Experts of a small language model.
Size: vocabulary 32768, 43.9M parameters.
Experts: 64 experts in each of 10 layers, 80 SwiGLU neurons an expert, a softmax router, a shared expert of 64 neurons.
Training: a variant of Muon for the experts, 487M tokens, 3713 steps.
Below are experts of layer 6 (counted from 0) of a mixture-of-experts language model. Rows are named router (the router's row for the expert), gate (a neuron's input weights, with its number), up (a neuron's input weights, with its number) and show model dimensions 0-191. Each number is 500 + 25 x the weight over its row's rms, rounded and kept within 0 to 999. Numbers have three digits each.
After each expert's rows: a language model's description of what the expert responds to. This comes from a sample of Wikipedia text that the model never trained on.

# expert 60
router:465544463498522545530517457530490470526480502491492480497486497500515508462497472500476474442489515507447485496518500483575486501489531485507491508498497488495498468522469439497504490496511491484498483502501480479483524502512527492491503507515503493516460496522504491480472478510512537536440528469502526500483518463534510497461488505538470511463492478475504484462520464482507510490425530534484490499516469521528508465482501484541495548514455505490530462518532494508525496493502541486495513521506413545458483482467506471492474501515450503545509452498517492497475491502541492511
gate0:516517517472459495508535476486483536512498515533506483501496471524481518513536508490434509491463532492492541490561495494512520488517503477490470502522503482554527468498511514499492518500519496516524503522505519541477518512447492474438489504519541520474509504521521475479510494478480523501486527531478494491492501495519512520515529461500479467488476508467500484456523512502526503498501438490485468475513477515467469478490491515519459450517566488481516464531496525531483539524497462523539537516503494517470487541560467472521510493506499541515508478573484485494453488456520514527
up0:485477489486505507480440471504515472490498495494508508478498544430521496507471507511474511505502468486501490472440485502504471516482509500517498484492491477467481475520508520526528497502494506490445484463501486498519437435509501550563522517452451479563498481487492553514495496497548495501510467485514482514526450500477494480488490544480503505504493467518509487511482510531506483491528546481529533540483518504522501512482499465486530521498463472519501546475462499489543471493497531508504502451512527489538533463485517504487453504504501530473521518452481501477497482552476484507
What it handles: Pipes between numbers inside sports results and league tables, such as before goal difference, plus commas and semicolons after words and scores.

# expert 25
router:525544495507494528512517518519480500511490506490467509505475506447475484493521484519522501432498488464475464495552465517514481490483537532477532512445507459480510507500516454487525476503483487470500491501503523496530536476541503520510521517473496475462469492515476509516488501514498507523505471452535459525477530500480490450485497492504457474480506493490511502515517472471518549536504543543521495467469490500501534552514471467536505489503529521412486523520541521537471492509490516492499502521500495486484492511485517458504483499482455490541490455495559475538506507483514460492
gate0:487484527489465536487462489543492525510509487508483550512489480482503462461527514501505442451495499508500490466499491507520506495468480489489513517486495485490509503472512508542454492478550500482502481477503510499553520512490522500519496486531485465539519555506512499526483475506519481517510540477512527478485484547528514477487525501491539459469533557479502500506502473470456480497519500454503538484465547530529461499470499487475495550502529486505470545513484505489486460485545455505485532481488506484513456497483514536508550465524505518520478510484500539535447466488545486470
up0:497458509548482494552474515549497528536526487532505534544482490484505451468519485489504478445505529512511502486505456457461510514495495486495494525475501519474503471473521442509461491512494510492499473449512533516526534493486478498503512491513457474517512555511532482492480460531491467540498547500515530501484495536550500492488539491538489462497541516495485523499490479471488467460531450466502544482469548496538519488474486500488502501485530485472483544521488489513514505514486445472483507493486493494511447491487485482493528490519512515517474506507527539507499461465540492490
What it handles: Line breaks ending items in lists, track listings, tables and enumerated clauses, plus a few plural nouns like women, leaders.

# expert 26
router:479509503507520470508518528485514479478541448530450461538555498532469479440516502492518482535535474540503501518487473492508456555494474509473508560519538518506526489517517499493517499480524469517504472490523461467543516497530519486522503499550517510485482496562483460497517473535530477528504473528481480477518521475477484537504464466508470465482439508501509532511473512489481522477533493524514506509493477532456514517518520521514478492471547518539519467479465507542544498527523510504497490505490479477516521506507495481533531499483494529506457517491481487514496490470470507484
gate0:494534511484497479475530472486484515487547481459478481509520494548553480541442538517485468544528494501480492527515503500488516550507479524485507512480502510523471511500471515461481530455488476495521475546496490530490463484481519513474508487460448486495484478493526544515500540455478486474519481493449475489537510521503520504495476565494533500543496488496437513540507554487510479534481495483542543476470526480491509506532480523513502472516497462488452530492514472455504498481455508501496489503490523512516496496490497456499532516500479490464498530505506494509515451510461524490
up0:507517506485503520511537484461478515475473479470475497506534533549520453466439477527533502496512503509478504499502467497549482528513487492471498499497497468532457488524499532462512504525474491493508494561512508522527498515494472487457536520494474515494465499516504486482480488460544526508458501486486520474493536504554488488487490543458491516495524482471507506545513501459482509518498545511551502495483487497477517508502529496494491435531481491443484467505504469470510465539487482479470440539486508462530496493559515480525519488478506514462479496525516450485485475491487529510
What it handles: Articles and possessives after as, in, at, of, e.g. signed as an undrafted free agent, one of the, its, his.

# expert 17
router:492492500487510511487473465552485488494513513530481492495474504477530509520513457534485507540510525491523459495504487473488532481514484512532495477475514511506498508505470469497485488458455535481470489492490543504494530455549524520510515481526544509492539506540517533554471482480491558494452484491462505521491536482505470485493469457523505530481547493495526472536499532518499465482470525492533508534505529499470467457445517513537496479509481491510490505528516538528506509532514526497471491469516514482476549498481507484497478481518479454507531513464576467528491503489511554492
gate0:481488552496484509486489508489510480515493528482534487510520536488513496517505541519496527505498501507544501541467513522466498486459447547501470469491529475503491516494476493520491472510491481458538505498481495481516500490470511505515496496469510498485478496478507562486480499491503516483531497521466514493516502490486419510480460525525493520488477481414477450494534493450419508481508506441513516524483518511505523454500469493487514518499480469505517504511525461478477463523520492537468521504525526483464499451474520520535501501464497506482482501561447484495501484530481480497
up0:517512460499520500524488475549493511499506495535482474510497482484496502480508477521510491513511492535472494481543486497505467562574540484488491470532540499482509473469541489496516494518541517542510476505495500505503528523502488494509537505532481506482485469521483474551496512529474484523447476489540504497452523482531553480483523507486470476523460523568531496523476462516529507510488555539500507457502504529480497544516531519536515475461506507498509503475493541495535504488453510490538489497481478500509485529501482512454536467503531497500497513486508501515550487432484490476
What it handles: Word-final pieces of scientific, medical and taxonomic terms, such as -osis, -idae, -ium, -us in species names, plus plural nouns like cells.

# expert 9
router:540475471513490533537482464495468473525534472504448529484477502496548486512539466487526511451549504461459538490497531512523455489462520495499512510517493465514452520522544485488512495543484529519486517494490527502508544468512496529508517505491473490489471515513475472524530489478473499500537503451531471495523536499477532464483521473534478501436532471508495505477529512478525502509486548479509530492509537506549550523510478485496499519525459485511491515497529513483495524537519491528468492518510469491510508470475534505502500508494474476520497463456548497550510502482517464507
gate0:515487485478424478528518538473497417490529480505532509475525522519555480498502489465529497506516505498490515533477487510533518476498536465536481491530512497500479527512501524504523456501516508515510502518461478471500525510467504523451458568503487524479509543489513457505477464494521538517504507474505498506522494517544546527481496497535512491507509483501512529482477468506503532472499519516503500530472508488505539453491541531518515480494517520486533492512461495503515493512500475507523468536460496484493554508495485533536546494486471484510464478518452535469468522451503505461
up0:491498507429476533526479504527495485540524490495480453505505468488515483510503533492519467485550474492507471475483533527517478505508493475513451480532459474527513518502431522499480474473509476510515503489506512484553522458497554491486470470545529490493513492455510465500494438461538517487528468481484516532512464521537497509468502515508505486500520501481504530506488504531516489476490506545520490504485517483530501459505536484512504526519566513470500487541500499512497535438469477503480495490475569496488515527524487541506514529483536460517460525524526486503507514490496509509
What it handles: Digit pieces inside geographic coordinates and their °W/°E/″N markers, plus numbers, row numbers and line breaks in tables.

# expert 42
router:484503496513495524482535464539499493476492492516497484556474515526521512500492492516516463499459477499464506463485519549518516568505531540474497515447482478506511525463501516512504496532486494483482472468530506489468479476510451495481561531534470479478487481551483487491481464479491480526502481495514494502532502513477520549455526511493508517451481518493524522479527492491500473499541499500459494438491490514490500498511524507482496476511524523485514503520528508566515521499477506533515544525540494526516478510456542480529497454469456481554484494535541529488500506462520493507
gate0:486494491490487458445522504523492535495479520471529543491514470516487522513462561516479456507459523492488517531500519536469473494441451506531527503527477492501527458519486503529537472519523515464452494480514497512495461505522489489478486532541535521513504484509524502479494512500516495483526519562494481493482471519481514519465435502513549493481456495501501493497505501506541514507489449474468556472529487513519430451486493524478509466501509492510516489489474483509494534466524521507462512508503533539501491505482459507502511524457528487506503508504482471502453541503498506488
up0:512481497509527505506498487453514497489509507543458525517511526460502477479523471513509523482549488528509501476528502452512546470528508476507514526517508498496493549481523520450480507512486502507509529500483478498552467494509508487538507507478504492511498529472442496500509506495508497476505472492511491509485514464520458461513518525486524491493479491514476531523511509505472464519506596493522472572484517485476532530497516464547512483510493455451490490483521462540493480538486534535538480505542471475501478506480504483490473523507544492486527499462502549504572512496489510534
What it handles: Counting words and demonstratives like one, two, three, each, this, another, often followed by "of", years or "other".

# expert 63
router:499503467468529501491465491528459459494532479504455521526492479469518468507530510474541507453532447468465454484538483518559500466504515505502533473442479479517500504508506488476528464512456500475526516503532517481510536453489509508512516504497479462475535502514489472535494497501469514517511484477467455523484529462486541463493521497516484509491504508487486506541513493486548526504522530523501514469499491550537527526529464491514535523514456497461509482525533526523468524510514475509506476483502516486482490513469522482507493541474486514545494528477541537505538471483507474467
gate0:486504549505481519524485503499496478558535493518534504511506480580480496501509482524483477524485527509529542505516488490515531482508476506556496489517559559484489467454480495490506500501536499518536507511482449534502521535517494517515455535473473483576534497483475477502526521503462506533460504510515528494501510522493528516537523489498491486513492485508517523487494510513514536477516498536542485522531462537522506488535511514448492481512515491487502484517494531496514494494528529509459526473500508501462565502484523561476480522511517514512540504517489522459484475541489476471
up0:535493478513498496484536492487505537478498512492467484503477472442518519518469521507475466506486470526476465539497509526486504488452523481504490514488454489494519518512507520484476507483462532494487509481478546465478515455471522455499528443490509500469498480497516511531502501463520493460559507511491467477515513524500472517473492508501504506450499522492469470509490509489505496517506545437512450488506526445504481498476503488559512491477504493527480502494474470497506448522494489511500465526493523534523454535526496431479478490497473470527470505505498483565485552500554497502
What it handles: Bare spaces and line breaks in empty table cells, in binomial species names after the genus, and before opening quotes or parentheses.

# expert 22
router:524541488531510535516480514513466470522454522509466529514465528494531501516522491521523491454454488523525509513510484524513515469449534481532529500480517515490460497511474517499525518499475498488495498482525475497493506525487513525510476505489469460511520470528471505513456474532508480498452509515513487511511554455547539535479563484489466446444538489449510461503474490486493487483526526500519487507505538484489498467521501477535538484495470510487523527497504498511511502507535540521512503499490463492472543509479542521485467480521454501551486502493556510542465501475481490507
gate0:506512482510517516489484518465533467450516491521480495467486466482509518525440563493524496518515518482479497474508439540508475474440494474479495511487480501516505514479521453537501497494513463534466510577507498488484491462497514521473445526454488485507511469448504514515469494495503497510462481451469496499484528485454540500510462508523500547505476489499496510484439503501478505433469487500506480448504514483445536480501508500484517558524473453489472524516528504492522480502515525513540479498504525517499485494485509518510478489506536517504477479487509481480495487506482499484
up0:486501495492483497496539489531470533527480488464481476562515524554484498474557467510469504485488491509498478510535542442520532527554485540538474472512489511484492456483485537449506465504466528492538510463491496513514511528501484478540540498529503498485499528513493473491516525495495502496520509549505511490479467526490514510527548482459504474490529472488486485538534500497473515547516523482482514548504460486517477525514524523504478454482525537497489491512486509503482493507459481484436514489504474505521520528500482475475514488438447483464540509539495494516518486508516513494
What it handles: Final digit pieces of long numbers and scores in tables and counts, such as 794,936 votes, 113–98, years like 1945), million, ,000.

# expert 56
router:449500470496488466497531489451501527509473441530524511501541482486475476481498513478530485499526486480488512483505491440498516495517514515469503477552510476471516500494530513516495507472503490513498466516517460487525490534431522480500474522510524516455557512539552526502468542508510498517534543493497503518520485540519511481483469469483526491530493472508516481445500496497501479487469466517488523476479523499507550461513502528516488551494485512482493496501451457455531527495494510467518495457487448481530510490523532483492500460460517538486496520524479534497506472538487489530
gate0:468471494495492529453537498522489436479502510518466511483492497505443480464464503496505534532506471493482455499454479484525486461545486478521486502474459490447506525479487519541512509546466469511496502480498523475524493426527532500550516448491498521542506489517453524484466506501507498522497484495520482501510511500547482480499508490513530490535498511485515501531499509468499534479482538535521488522503487477522482465507492405466528552503467494468511490489487476507517520486492493487513527542498483518498544491491489509513480515472505479544494532476477523491475518511500519474
up0:514459504535557524480526480534527484486528486485478543489470499505482494462503535483548474551500477502479495488459490490496520467497526491479511530465493500475505505495515511506498475526508454508499490534502517513535521486487522507536491450507479530560539521565459496472491541523488484541492501496495474462523495463496522507474503508493515485544534537512528503509468534506515557493467523543513499495519486503501517493485509469492472505525464489491504534538476509492508517471506471488499502514471440564503509517460504504502545467426543494508498505496486510486446530507506508496
What it handles: Prepositions introducing time or place phrases, mostly in, at, on, during, After, e.g. injury in early November, Theatre in San Francisco.

# expert 58
router:537468533444495508497471462521478507563504470518466533492516520488490531522556461527528483478488503491528475442526553532497456539484526481530481484466469516517496495492544524485502516519513492460508547497485493530537457466439505488510483511533473504535549501482523499512474516543472495482502516493477499552487506482503534501531507457522472513519455527476522535443514476459501519497518496492509500499480500481515506484511490526505542472494463495520520511529530495483530502505525495544476524511501508498515473513513491511475502511483531490536533517464506498528516470490493463516
gate0:520459521519513470539471467502481494497500486502472524549520521497456515491499498519474501481507491505471494516512527505457511500449499492482484516522488523489495486506514526481558493519496511546547559472514481486498515520481489541535497524475490507473486465429511464502542521500513536520540492504475481508497459500506486469545534491486535480497520443550457520481448454477488480544487476520550527476523478530542509534501493489508521449522484506524512491507502469473520513497479521498497496472472464471522496481536537477499521511470504516496499498515465517552473470515474497486
up0:526510465475516461502526526493490492485509495542451484487466490454506489504470509543517493514526467512499472508504471453480470480472562494519470541494499487474556468493501530462510546513485513516524490477495479519494522523470489519520528546505515506474529503491508490467533474474525522510499469468506480558511489515507498481528459470461512505497432492501493472486451437489511487543473500498472505530519480487470494526503505471473452510455505520467521531513482478495503464522480514492519493509544484466484491500514492469513523535485478522565489516501492543528491509506466486467
What it handles: Opening parenthesis fused with a following letter or digit, starting glosses, dates, abbreviations or conversions, such as (born, (18, (RIN), (79 kg.

# expert 27
router:450534511527529531505489486459487482527493519463472503502527517497554476510527502454500531488520456546466470460468525520483441514476549524501502465560467497490489457479478475489479507537475503520512524495519503490508524498465524537501517509535481468492488506528518497486514534507525493488493503515509529529522474444534489461485480534479503497518528501510494499545513460492476479506522461497469501520502504450499501537510478526466487474525526456513526472501494506558489520517482500492485499481490502525472513490512478478471513493506495490484532504562475466477485492536507555555
gate0:488507544546498550499538514469518551527509503497509495490499506447485533504540506499473501504472512511534502525508502491510511521502501519489475537446496507490530524547523492510503543526512511527554531489507423511493492523485493501499483476490548494514476469521528525503536497509487498493540514496465516521474471510456485499482446499496529455530534505523454518494507477550445505545508439507471514514488488519491478532484445490552484479513489504552480508530488518455488514469518498518513520476487492493484481491537520522505477514482480511554522494496491520502474471535485500469
up0:538509475539514506523507494556475471517518531496527536478524492475509494501492484513508495489521499522490477509476532525509474462505492488524499520509464513496475471460495519499543477445463541479517490494532539463492483478507524539523497485460476500530504500482482525467457559500521509481495487544506506484549523485486486482507541510560487501466505507549533539508459526473535500473491523507522509460554514511512536493490538535491508492495484504506524468493508493529487463507549514490534498523490517516470502547528489534492510439487486516451460501500493497492504553534532511548
What it handles: Pipes and semicolons separating cells in sports statistics, election results and polling tables, often between header labels like W | D | L.

# expert 23
router:464480526536453438461523519520488515523490478472447509544500521504480481486474529475500500495516502498501463491490470488477461477467483514510469463541470505510512513478512501484479524527496498481503482484458541521444469515530532513482490510508514489500479466487478510475509531527485464476520509512479488487488474534476474516523553515509517459513518507519497538508488516494528505520488492498501500484530527554541500536464475517496508478538519503484479480526537488472496513511558463454489541518528521538534468473498507519511476536507540453524532546510504520437504485492493537485
gate0:490512495463477506478473510492492448495506467483491525563487474482505465521472459497496489543522515512512537517505512481491459507555537480464531476482500504515534498474483510475495523470489498502496494500535515470492530505511481487487546432483469444504501504482515481481509507516487513462516526497459494508519504489462489525549505451521512474491493581521529490517476494502462490541489479523537497495466475524504474502479537479476506509501502526544517524471526486526470564528528481509485524490476445489512521481461484472507497501490551495481552505478487481513553517502489479496
up0:486510456477506471508449533472443464489518567471528493483490535508565474495460515478508533459466488516500514476471506483472484486486525481454538472450490488506488522467495491529488512482536474485468508559491531501466496478508480485501531507509507501521479473513498483460487513496502477520508499449520498472535467504494495520547492496555477529524499508455489456502523461515468519464528463487494481476477480483476501475522501481501467511527494532489444482498497505520511465505489467513508477475486488482469478542468478548497530508495495465461497510530495486493489481500549479502
What it handles: Opening pieces of words after the, his or a quote mark, especially prefixes un, dis, re, pro, ex, as in disintegration, repentance.

# expert 13
router:470493468499456525510485504464521548486502487532544513513536500497462487503520509502520512494514472477521510501507463482472513458493489494457527513542520475486546530535500498489477520490534496528492454500495440488520485542461494518497496512508503480452541506498543500477441501541503490526507503526490534499491520527523501528503468474442536494520495453515495485475495471527478496449494467473520511463504458495501511486503489536476472550507482491505485457480465464479533485503498469480484479438502455461528482503540502503480552489510517529492521527471483517512519473541493484485
gate0:500517524520503514497510524491485548450541522490530481482465480479504509523457467546472530502488522466484451508516485531471517495466528513495537489493501484463490560550470492504525486444502465521493491496497502506525511506460501506496489472522506521526479462474453476476497504504476484483496522521478589485518493458494498484493550510505537486473495556494480529485474525522434479498502490505475494487494511498477496501473529464492509532473499477503473549520490494513495462490492511487556503503531500500554483480497486518562501525515523495506495485484543528514488557495482483519
up0:481481451491469514491484485474502459513481492474516553518507533514489519472563485454503488527494478518534525484486510511523474520529483475499484524450536523527507502483536533534484473518541491483498508479507488489474517472539484437475550544467495502526508524507546525509474491466515511497493509475534450493505526505523507499507495508486491485479511463498501477527514480505543508552473546505518521509525480565537491516506515537528459487531521497502534472471516505495527507474502453510477494500467468510457485492516517513488496485495473483505532536520464480488554471492534476451
What it handles: Prepositions, mostly of, for, at, in and from, after nouns or names, as in "critic of IGN", "died of", "member of".

# expert 51
router:497538507475528538497509482458505511538510482474550470513524548504533503496492500505514486507486476476475483467510517428534482514478520476532512524539507460506520477554485455528521487472494530492456489483548474492466473483476509516517511485501513480514458518452516467455463522506511526508464531513479521467507482464504508528488531504525484535489511516493489474513502483496493476446476514525493506513508488504512552502516479482522459513507500453482548466511479433545527518509486537479489510509503477533481497496527472485473495514506459508534519524501489457493508458476477464465
gate0:507534491481551524465528512508462466480536514503528477519509479554511460512471497532518532508507441502492544544483516508483457512527481519500512500468463473539480443536498508485478480478537458486528523486460473544464471483465527464481485457479518480478493500515502502487524532490512456498463500473528485484486525489509446513501526503501515477509503517463519527459525551476464494519485455506475476537477479530527478521488506496480472496488485469466539485516492473494503482471482497470493498492472503518509501474483536499455546541528534504491500526518469497519495493538493513499
up0:505472533552492505505485494490500497507469508528539492470461467525528513546526467514460530489469484545515500473478544543533503547466526498470476483514507484499469548475503471495529534524461474535513458522505503474525520514471509525498437536535530505517492478547492493509499462506485495503522528497488483477503494521418537503463479474480524488500510508489511486482510508526489501505513515502499510534541560502510478480480542476502496494509504543469500492567504518492492506515466531504527496507500472485485470520512491529460442505495479511529496465542524523504490535505472496523
What it handles: Commas, often merged with word endings like s, or ed,, closing a clause or list item in running prose, plus is and are.

# expert 36
router:464503495498525499487514450502522511445500517512531458515540509476477485490455526537539485475498496542477518520508536540490540554528490518453492528499486474469517534457480492477491499517507520483465476511466467534455447497470506478508461521481499495484503512497455547482515454512500496518445496535474482467513515479474525520491528486491535496473477538492519498528518540504464474522486487477502522504495486479502470522510522533484493507475531501494555447503486479513514461487515485528494532527481484490502455506476488490506534497445493501513467525528493492489493545517456530525
gate0:494480489486463496490542532490497501524478542454488519514518501467504509492519472493500491491494482459511532499502480536488512452467538509534480540483530499509463527539517511511489498517523500495491561473502526476525471471450517497493506526451498511510523482458523512484472489470474480460486480543485481526473499505485496428518463480521494498500521519514511493447518518520535509545509485526550519468467487506529480489520481494467483515532524532524460496460520496469504520509492494550507503507551547470481537542511501467495519512468494516519489520512508520546553509505545522463
up0:485509432477469493512509505472481505524495507478476539554500503427512516497502486485500479488485494462492512498476484482492502506475479512537516503508514484566482495502504504495463493482513517494464500518510544471536489504491544502450479504463505477501526499485479517461473539491498506430475473532467476554489521472509465496475480490544517441541487532475503512462533550494500513530525476522462493490501495518548509506533516492477471503511488492483481457504493499448513507487487529524486457510520525480492502467506488456516485481456492498470508516470547496472532504509534474454
What it handles: Comparatives, quantifiers and degree words after is, the or a, such as most, more, not, some, many, very, only.

# expert 41
router:525475534483494543490481473429475481517498469510546473533501532506518514478502519510496499516499484474467530473508512458513524453527491481523503497495487497480461491535505464486540482514522523488496502521545445447503464519438500523534514523535492483500476513484532492460459505531499496517507514480496507467506504496500506476532498449459525489523538533488473470496522480494485496457511502512515486495540514527507539525537488502507520484482457478499537460499480495561527506513520497515474497478519453540505489525538488472478517542505497478453486508486474485484507442456503475494
gate0:521444544514482541502507528491467508502507538506483556480512513453538509474557500520484519555498484503537464521503493477484525517487446468482501481526559518505487499546514482475510502496477468472506505535503497476497470517536503537531476492499521533469457502474487531488550484520495461495510505532517553488493528537515511506547497505528474496526478488516537526516474478494483491534525477481517504476497486489460493565535546512487524538531500483517521490516443506510534519490530543522484489513514499506512530471502517485496472517530527507463524459490511507521500499475528510507
up0:502501503481536494514516500526487492489467457510510509471527520488521460524465470494519549496460536501505480519503492479487530496494495501505429491503539490497478534513473514526475472503452490529495465503436526518521480501539564510459489494445494468487477512499483491497504496518518481488489473522497502496482473499509471528540556501464519504497461530506516528527482473485496484521517521470496512513489489501497524499510599492476470492533511480477475546495452530494484500515462544526528522519512507487515494477521485460484509514523489503457473471509483452488521513461496564512
What it handles: Commas after towns, counties and states, in or of before places, and infobox field names like Country:, Location:, Date of birth:.

# expert 38
router:510477467500494473500478513481453499444493508502490510476506473529499499527528495498530497482498512451497488487501515491508522480498492499476529543473514464474537498504548463558511508486469497480526525543488469457522527506505484457513522454473506553456496473478482464535465521521471495501507479464539484516466517447483512493473510509481507511518458490487493468490522508467482530483524498484500481489466482553462538520514518533488514501495542499472507518461445498549469541453511498483515477515453491479538536483515484506483500536496515558533499498491521459489508520521514479522
gate0:503478504532518554479516517467487474470495521492476498529489468501510494499526481492530482499525500498520497513492512545506513504509515488488486495538500509519517485490529502508538545440460458518543475507486498539497501490492535512498470489536510486512537508516505513515518504512484532490536490511451510550489506528501482504529484493502515498468432505517500533524470501576461495528481498498516499450504518472482462469474495551510540500465520522502528562534526568519511516492468502544544527500465479490493537532471531461465532482538512496463478521498500487522510517510520503457
up0:525466494467511473519499503498520501569478504515506500497514511529475512467498522543483526500499520486474486478517464471503513522525509487523490486521542518458531493511433520472468471508487490509468476509474512475510488521492507499491490483481512525455500514506437499522478468471462483483457465475499500509468520499535485530483493526475490491553497538492511515510474505502505529487516509491487470527511552477524534542514495481477447488498498469486501465512448535493481468532478480456509505506549517452478492479500439519528509513530506477514519420505508530437508494503523495468
What it handles: Line-break tokens ending paragraphs, infobox lines or lists, usually before a heading, new paragraph or table.

# expert 57
router:542501497529511535495509471460533517489524516533532447465531499525437466532502485498489511538517495512496462489493534513459521555469505504513483494543516494492483490519540445519530463505503504492526547532526476475523518494505504515493535493469526526472497501474458482508489495533480510530521527519539530514454499434506510525494465490456527537506476519481509513512509485505521475517526490504545480550510479511475488477524503525494472482518529494530489515498456520480499502491539534537499475515449496513499544514466514496467498525516488498480520479518478496532537530543537527489
gate0:502516485501511502523564517510556554495489481516525487510515491529442491541492513490528482538533516503507492511516561526493528508456504478506528534474538449492509523489520498521482490501518506484496535497510471488528478525512495486541506539477532479447483446488489499470468491538502500541489508487468525481496524498426469513545489522458547484479485469489531535499525537525507499471530509486491490482460512556492468485523526532522500528519500505507532486493496492479503546490549466460500503478491531484521511467474475517487451520475508490497525493499490507520537491485481482495
up0:525546466521505512528563514535550567490470473505542510529504494517477514541491529514522494503516514491515483526517538534502549520482499469501499507476509462481501494469519514533477487513514519484502571495529486490514480527504480465558517524496533489457501443483489538439470512522509492545489517481498502505513528477448479487497462516451528479485480488471514518501513541517489498469530472505481471481433482546505459489508494523493493517513496489513537479502483508502480532501512470469477490483480517516530525477466476515472455527501521494512523473492475516489520494494480481492
What it handles: Pipes and line breaks in tables and infobox field labels such as Population, Elevation:, Born:, Added, Succeeded by.

# expert 29
router:497514514551516438486471509552509479495498528538516507507487492491470503496480509502484491513540459510490499473467482519484459511429510474483466487466506521467517526481466507512525499502496478477524468522490535503514472508540530510471489535450497509521519493508502534524473492479492478453531482518502475486547434539505496510474500525539532491465513505467512488522490497497451495521489466463494500469536484538511464494475477504508495462532487476486496524552494484479508476480519467498474538504473539534486449483504511488515490548472472486479521533507508507467504519457458469468
gate0:499517489471525485475555461497518515488495453533541475500498527532501475474514523534500517520438521498471468499484461528539540487524524468505461514481470557469480507507503510523484553542491524504567466487485498530532511531509526483490482504491497491530536488510518516443505477514483510502477480473483443534492499535508489501510505526492507478533473525477505535509465537524511514487520492525479472477481509504494522482471518449493535530457464514482481492474513506493493469556486519498504539508510548516477492467491528525489481535530538507509465516479491505525527492535495466509
up0:499550495501488548520511494502500528504501500499527505493504510478541523516513525531476490521473475487510448500488521526525548479498488455548453515475505559480494542500520443517485527484484534491519467505520498547543495486472517451508491507474522499545506570520497540477522491450494489469488441512500497526478489509515527470485532555473512496464495504479477500501487516503480506543527474505534487476511511520509492460453533503481477515487452529503533491524490482512446509537507498477527540520470498505512485487491497491501475566548497501516486521503505469516528521506517507504
What it handles: The pronoun he or He, plus short common nouns and pieces like age, death, due, mother, me, and fragments such as ou or e.

# expert 4
router:504464452479517441499473511546509483498522451477464501511531497489440484468508494504479481523530467518465486505499511485508515453506473486474500515471496506464504502453519489503490487526528461483519525544506518523483473504532475496507509559525500518523533523519488460494474528493477481485532503484540539503484447529461495500485505541525495499442517522495528514533523482511527501509469483470533519512490528501494501558512460474516501468485469512464494512531513502555459471498496499481499497527502501464560456496512502481517479523482440505498504459510499520489542480460511486509
gate0:478528533483486540494484528473492479481504520475505532495534505492559499482497500505508436431462506482455484487496484517501490482488507476502497476515489465485537505495511505517515514454491518493521498490488515499473502494508528512504446513484514529521478492529481484431498476484511499455490511520500537532502465485501506439476419486501489497493497507551470524485528499500473485499506546490503491501453492503516495503453548560482487516506443503468469460512498532499471471537529522528519525515491536519496477523530488460464449466488490512483496510534499483498513522491473462480
up0:538481488526542453491488489486521516523495520537470458516448506522484515521472504494480548537511495504517499514521537501489483488491512515491511480486508499522474498527505517499486496538496469487449509540513512455508506508481479492499558515492501487474526482457523486559500499502460497517546508488492479482534535473488500552507566474464501492521466499438527495480479504495504503460463464522526554495525507492518508533537480463517523489510551476507516509477490485505511506493492504439492474494505474488491519455483505561534513545494519491533499492464454542507459481492521504529
What it handles: Sentence-initial subject pronouns before a verb, such as He, she, It, they, and the name-start pieces He-, She- in Heim, Sheamus.

# expert 30
router:515508530460474518540529492476480543536515503528524500530516501479460503509560499493536493504447549499514485524453485474489516507514459499510503531521496483520502513556503499510479474539443528536503453521499480493521507508523450505475523521528504545481487477476503476493495480548526521531449537497457516503511516503487526497509471522524511496500494512515500488544473463510483493501524516558511508513460485488476532539510521504540501532520520529492530473512529484491554461500509494537476511527530481471463475534473478496492507523486508526497500502462474474511509454538497452512
gate0:521525502485500509501544472493499500490462516494473487483510474461526510495455515491508487531502570486529487490529480499525511464472493491471468499513518496521451491548532495462505518451496515467537520488526507512480487499519503445485508505480444521540516481522505501448496493474466441524518540475536486507497487519544512540518517421527476500509470520501478468524514442458496473525505529518507478474506525493505524480503488523503500451517499478487498544531500535463488543493502507517508516516485523479470464546503493471487516488541506502459522453532515494528483501509520495513
up0:471491497522492479479489460498486507492509500538520516473500520511484478478420518552529503498507508502440520505479472473508524514516492502528502530472502535537507474479542521470515507505525463528518488536502507492521514501484497516524498523477463454493531510496504504460496496536496513500492525490467527470497497546503514518535503502473479531504461518516556483506502484564483472453516488504473484501507445484447512495500486485522513508455444501496473491503502553473551523467515509486514433490509505496505492464478509488506486499501526513491571552535491469496515526491485556486
What it handles: Prepositions and linking words such as by, of, as, with, became, including, plus split bytes of accented letters in non-English names.

# expert 28
router:549484508523486507511511528510503522488510492498529511513488539522525553482464532552492515529489529521478496469474527494533498533565535481531540496453500511518474488530498521522477528473505549486519511513519532471540523497544523490530527525535486502491533559508476519550464476516528515532476478486483502490491535511510524476524547489486517520470504491535520483488503482490487456508504518502497518512492513497502503493434477511507506486491504482518475495556508510481467487505519531468517529467525463515495547471534466508480506475507461483503520533526551522541483483518516547469
gate0:488445481496494521511497559449557502504481502479538526527449500514489517498496536488510447477502535479518510530453514454506526535470528524503505530488498484508504500500512479520500511513493548482519533507486460515509486521491514493482461472425506468502512501520532543461502488562542490519527512536493479491526485465511489507511478516482512487487501530516519480497527517484460513533518507496487522515491488474503448513497513543530479448498479490511448493478451514483535456521476511492545503503492514516503529526523516490496560520533501506492514510480537458498472491480481540484
up0:539542492487508517487491493517497537530467479489503509508459531517452497475484488516525503518465538519547526499509519512506452446495449507506492532488488451469539466549481473510485492487512491508549487487498521502476559507458501498502516441474499518492522484509549495486480480492486501528479489441525536510495489452488480484497524542495501477512520453486459486527525521497499483494502474512517500486511478523513445478500459512524492517519513523479492500462517488530503502537474476507450518499521457490500467494513496526462495518513500488475531505433514499533526493493471427507
What it handles: Final pieces of foreign names, place names and abstract nouns, such as Mogadishu, Basilashvili, Ilyich, -ology, -ity, -ism, -istan.